From a checkpoint of a small mixture-of-experts model trained on Wikipedia.
Size: 8 layers, width 224, vocabulary 8192, 25.6M parameters.
Training: a variant of SOAP for the experts, 508M tokens, 3877 steps.
Below are experts of layer 2 (counted from 0) of a mixture-of-experts language model. Rows are named router (the router's row for the expert), down (a neuron's output weights, with its number) and show model dimensions 0-223. Each number is 50 + 10 x the weight over its row's rms, rounded and kept within 0 to 99.
Before each expert's rows: "raises" lists some tokens whose logits its average output raises strongly, later layers aside. This comes from a sample of Wikipedia text that the model never trained on.

# expert 59
raises: ",", " in", " for", ".", " (", " as"
router:62 50 30 39 50 36 46 50 44 49 21 62 40 50 55 49 37 49 37 55 53 57 59 52 40 53 60 58 24 50 41 60 50 52 51 44 40 46 50 46 55 65 58 55 47 46 51 54 52 23 42 51 48 47 45 44 63 50 60 61 40 52 51 48 56 54 51 62 41 36 52 51 39 49 59 43 48 51 35 21 34 58 59 41 59 58 49 63 64 42 52 51 27 54 75 51 60 44 64 56 62 62 50 40 51 63 44 57 47 56 50 41 48 35 49 60 39 63 43 49 48 44 76 51 61 53 62 44 57 50 42 51 42 59 66 67 54 43 61 46 41 55 54 57 50 54 36 42 53 57 60 35 42 57 44 54 63 37 56 48 40 34 48 51 50 43 37 51 27 51 51 32 32 43 38 44 70 60 51 38 63 39 57 35 41 49 56 59 37 42 45 35 49 39 60 53 59 44 36 73 47 55 38 57 51 28 59 63 37 54 43 63 46 29 54 62 57 51 39 50 36 47 47 33
down1:55 51 54 56 40 47 65 31 60 57 29 47 52 48 57 49 59 50 45 41 63 42 39 68 62 36 46 51 64 65 57 43 58 35 45 47 60 50 41 44 54 45 34 43 67 66 62 53 54 52 55 41 50 46 43 58 39 41 47 77 62 36 77 42 63 62 59 63 40 53 56 41 51 58 48 41 56 33 53 52 52 63 65 47 50 36 43 39 37 39 65 62 44 44 26 41 52 50 49 47 46 60 49 41 60 47 65 45 53 48 49 47 42 50 52 58 55 55 45 42 44 77 52 58 63 43 45 49 66 45 51 56 50 35 63 56 34 50 43 55 44 29 46 42 36 44 57 50 37 34 36 44 55 56 74 59 54 65 46 50 48 64 61 55 53 54 61 61 45 58 42 33 51 49 49 44 46 68 48 50 49 49 71 51 46 29 66 58 60 61 45 48 47 51 49 47 36 30 59 52 63 45 57 39 60 45 27 59 49 64 51 56 62 61 32 25 51 49 46 45 46 45 50 61

# expert 48
raises: ",", " (", " and", "."
router:33 41 56 48 44 42 41 60 54 56 50 52 51 64 58 40 60 32 58 47 52 53 47 38 42 53 62 65 43 65 43 53 30 38 51 49 42 52 36 58 58 60 49 51 39 59 51 47 60 45 69 32 53 52 49 30 34 59 51 67 48 58 48 38 65 52 57 49 32 58 48 58 67 48 51 59 66 58 44 38 64 43 52 52 54 49 59 48 57 53 44 61 59 31 49 41 53 58 55 54 37 43 56 54 65 70 49 47 40 68 60 52 43 43 43 56 49 49 55 45 40 65 60 39 49 60 36 46 24 50 61 54 50 68 45 56 53 49 67 40 45 59 36 47 37 49 50 55 33 54 48 51 44 60 44 55 62 31 60 47 35 51 41 77 52 33 42 52 39 50 55 60 20 49 55 39 63 54 74 52 54 46 60 57 51 49 30 37 48 61 56 52 79 45 44 63 57 67 46 47 55 61 41 49 40 52 45 55 46 47 48 32 54 41 41 68 55 46 72 57 39 41 36 47
down1:41 54 41 52 42 54 48 44 55 72 36 46 61 67 45 48 49 62 53 55 64 43 36 61 45 47 28 57 52 48 69 27 56 54 57 48 51 40 38 51 47 37 41 37 52 48 48 46 49 54 65 45 45 56 53 44 36 56 51 56 48 49 78 39 64 54 40 62 46 35 52 42 61 50 53 63 48 61 64 48 63 45 49 47 65 62 49 49 54 51 54 44 60 33 57 34 44 47 41 63 46 34 46 45 37 38 48 33 74 54 48 43 36 39 48 61 62 31 51 34 43 62 53 51 25 61 47 68 40 41 52 57 67 49 57 37 47 54 53 60 42 37 50 57 51 66 46 51 41 29 31 50 35 36 52 52 52 55 53 54 54 63 45 43 53 56 69 38 46 58 59 41 36 47 52 53 47 52 35 39 46 39 51 49 50 54 52 59 34 58 76 29 53 40 58 41 44 36 51 48 58 42 76 37 49 46 27 48 56 36 34 48 48 62 49 48 54 65 43 55 40 44 45 63

# expert 39
raises: "oper", "OR", "USA"
router:40 29 40 48 48 47 44 39 56 57 61 57 52 52 40 58 48 59 36 59 69 66 64 47 52 58 61 58 71 36 48 59 48 43 43 65 65 33 53 34 54 66 43 54 61 48 45 44 61 50 52 59 45 39 49 68 60 44 43 81 55 53 41 48 66 54 30 56 67 59 52 57 38 46 55 36 44 28 48 47 52 50 47 41 49 36 43 50 42 51 43 30 61 33 53 39 47 37 58 38 42 49 38 49 42 41 49 67 58 52 59 62 45 68 53 41 42 31 39 36 40 57 59 54 38 42 64 61 44 52 55 51 48 56 60 47 60 54 54 58 60 52 77 44 50 36 57 42 38 58 39 51 71 57 51 50 51 39 74 49 39 49 45 49 57 46 46 49 51 53 30 46 47 53 42 70 36 61 39 39 55 46 59 48 59 54 68 45 55 57 55 36 42 60 57 51 57 47 36 44 33 60 45 35 48 43 44 38 48 54 44 47 38 50 64 44 39 38 64 36 69 58 48 59
down0:37 54 53 43 37 63 39 26 52 50 48 37 47 76 63 45 54 69 58 40 42 44 46 68 43 56 45 66 50 34 59 56 50 54 53 67 51 57 80 60 52 46 39 52 52 67 55 50 47 56 58 40 64 40 57 44 57 40 50 46 63 66 53 56 55 29 42 57 44 51 44 47 42 37 63 58 56 56 53 42 39 47 49 49 61 66 32 31 40 57 38 46 60 51 32 49 42 60 42 51 41 30 31 46 53 56 52 53 45 57 62 41 61 45 54 71 20 46 47 54 31 52 55 38 53 44 56 39 48 32 58 41 27 37 43 26 50 41 48 41 44 58 60 57 44 53 47 50 51 48 65 39 54 40 67 51 57 51 57 34 52 59 50 54 54 39 67 57 58 52 52 41 46 60 61 62 43 46 47 57 46 43 38 39 52 58 59 52 53 38 44 47 48 65 62 55 56 42 63 49 70 43 67 45 61 63 53 47 46 57 47 54 41 53 42 44 32 52 31 43 46 33 50 51